config.toml
d_model = 512
experts_per_token = 2
d_expert = 384
lr_router = 0.00117
beta1 = 0.9
seq_len = 2048
Below are experts of layer 5 (counted from 0) of a mixture-of-experts language model. Rows are named router (the router's row for the expert), gate (a neuron's input weights, with its number), up (a neuron's input weights, with its number) and show model dimensions 0-127. Each number is 128 + 32 x the weight over its row's rms, rounded and kept within 0 to 255. Numbers have three digits each.
Before each expert's rows: "mostly gets" lists some tokens that are sent to it at least half of the time; "gets" lists some tokens that make up at least twice as much of what it gets as of all text. This comes from a sample of Wikipedia text that the model never trained on. Tokens count by the router's weight.

# expert 2
mostly gets: "==", "\n", " \"", "===", " ==", "===="
gets: "\n", " (", "==", "|", " \"", "==="
router:148173134093102082151117143164137159155123091092128102124124140088172167104118111103175123086130185099145128177127172127208189146080124094116107080126192175092132123125131150158106105064094134112141151168188124044095141119122153180128185135143132131131120139142118118133058116105111099127052197095128093131088090054156126155091124114157144182147119143116076133143155080153142096103132
gate0:079077177080155120102156092113081106141119112107078131135092156116157094088104091127163131150075084099149127130127116084143110147134157152136113090194129215123076125160155108113113068153120110109194119099084094132149068092132090073151084128171127128096111118068096170114166099133181093146074060129129176082108111120143110119138146150130125097125131144142092115145158114129113129164107
up0:167114136132124129135153150118135103152164166117100162115199111130112182127149123121114065150080100178141155147141147121176148099131146112095194079069085108160147075122107086143080191130133046085115158137107093129180185140091117154088162128140048191100147112105143135106116097144156131116135093142130139112083118167143131104113123126091079151129183124094098079163159111069141141116166

# expert 9
mostly gets: ").", "\".", " 2019", " 2008", " 2011", " 2007"
gets: ".", "-", ")", ":", "–", ")."
router:143096158151076127121098178150105134139118106128153127124189123124129103142112107137198127128084095135099157146113146082116117112161176151156110035127108155181102110182123123044092109075154143145169096106116119158134181135142114214104129122111086114163132098220126108117139122141079142100136123138170155149084029128155144182110153123154130146148113111069112122128114065183116088140160
gate0:177132135163112127081160158071119107068137087101092118101094095134128146157207110113127150151118154040171139123142091196144127126109106134123111078141171169106147136138131150138107106140160211158113137145103115181078127119129114141149166120087155101137167102092092151140122145105104147138167159112203158121099165150150150188146067122152066138093099096119136116167122166145170117146081
up0:176110140100056142106144158104088070130145130149123164141086169143119149072076062103176176121148111141190063120148125152118138081199128099190118137099100112133195172125128124177110130146130118128154136149123094145072132146171135101126154116090127134108081113169116090185101152118130068091124130119064164117096162111086055148130160129081136113096111111192089087117145131156137114178131

# expert 0
mostly gets: "),", ",", ");", "\",", "',", "="
gets: ",", " |", ":", ";", "-", "."
router:116133128172099133156096181136133196168110091170114142134108079093127082154034117141142099110124100142158165097165227140099142073146145098125099105121089141113102092126147122160108125119101092109160175079142087124106165175122136160124120186103115157068152115199111114117097118157079110082145142139105166142101080100163080098148073047105126155093130064109146154122132088154116106098124
gate0:147129106067055123133130173089109095139114102160173187149118156137122148158095139162139084147082154129130096137114100066110138111073143088145185088117111185137145132138198163172137113105105118074090141152063090156150186135130093140129103120141125165095138103182116187084098101149128108144158155165145128113114107085130111173118143141075143112118113114104143142127153157069151102056117
up0:026119062158140114112114139139081128082189168154150167101093066091166059147174121116119100134100151137128130116136154139072130133105109127117129196127140123159112152149147126103154055059083131105108182110064136145195133156131166144135143196091105100097197172126169112154161088180099151154117168143136135122112131155143093097193166142106090067065071090101090122138090115082118134114127

# expert 7
mostly gets: " 0", " 6", " 8", " 25", " 9", " 1"
gets: " |", " ", " 1", " 0", " 2", " 3"
router:200138171087124135115145129094131099118106081093161131098158124076131147115097135143149133116130134070133155147152142131082145047078114118087134140123127114161153108132117096193122093158132187091163149138108160140080113061103106180102183113146083100110161111097097107148065104128083132115153119111200169115114133119118159146104138100164120146050128148158091126096076054064111127178130
gate0:193142093139172147097104160126150112120141134142118169126153107103185119095138173123190213147079141119133142147228171117125131174097091149118167170176159147156171130139153132104108141202141093127183116086107113163127055078110135125079157159122159193168186170144190109123135120073149154112095073116160135173156133127178100070155108112141154125162157146123135162115156125119117141124195
up0:167150162082138146116113125131154140132080179114183121117171191175112133151162141107099159128158128124168157109160126143158138139048116135110134105114125127141149186128169141152092174102183142172113142133081107139123138128131125043132101042178101123108101099191111209122136110104092128083138151080070219125079136153168129089153134111180130059143111142131127108101135077096101130184172

# expert 10
mostly gets: " his", " its", " this", " the", " their", " an"
gets: " the", " a", "'s", " The", " his", " an"
router:126086142143083095062104132144130140145107103084162075144079163121110100132144130193157098159114092106094174143085102106161140076077159100148108124078155111152089131151192097073139108102095123120139140163165178126084148170046139115140138123164078139073049128123135157100078055175149087096121128130131180106064131105124122134105154174167129124129108132163088133035156113157114090119107
gate0:071095139162146135110135101115112096123169130160123140173083109195181099136157142124162120139138094158138182167138181125165090129135130098091123172123129162171124159135098099109195130174065135116155099106147101147120091185118123138183097136099109134138153157141125072116177131132175120147128105114151103089119148106176119054128146158051129120196170188110116149153124182099112077145167
up0:129108095144138144136162180145180168103176118142147139137185105111095131080125103184152111114171083129119153137063126127122085143165190106133156105117115149088141073071089064107093088154133093085101136093139179092090056147116152145153165112132100104159152054116087155175095111100176153096107155093177087129069134107159115131123121100093157129069165169101118123150111089076136066216105

# expert 6
mostly gets: " non", "\\", " all", " large", "{", " \\"
gets: "-", " a", "/", " one", " all", " \""
router:178125173065121179171143128101102130146167109024143117163139172111153089127132173155131125133099125102103173126115099162146104071069116119124107098120188117148155118119137197100075143091150089058142153125169109101107141187132138147089117076106155143111079113140067144096126120154172075143153103096125202169097134125170115175106127103163177155153099105136125164090123112179123154093103
gate0:129100117112138083188144191198059097101158144187110118131090077173166051197104180099099090134168201169176153159167097148137094126152187116113129142123103104147140113090131179157190126135121133155036100125090145100126068168185111129154122091165119132093129133157087134123122120160170099125101170124147088110139136144075134078123140180099105113095124133121156081128131104127134109142150
up0:186141095123117104121089129128123102128119140136110135125112120127098109154146131142094153141156113105093107182180069109096102096128094115081168192114089127113113089200107136147146163142206112111096131095104156154164171123161121099115138102094109189169115136113113123092103088111142125114221134157154171113172190123105108160104139088114104132130164100147153121154119114115137091110099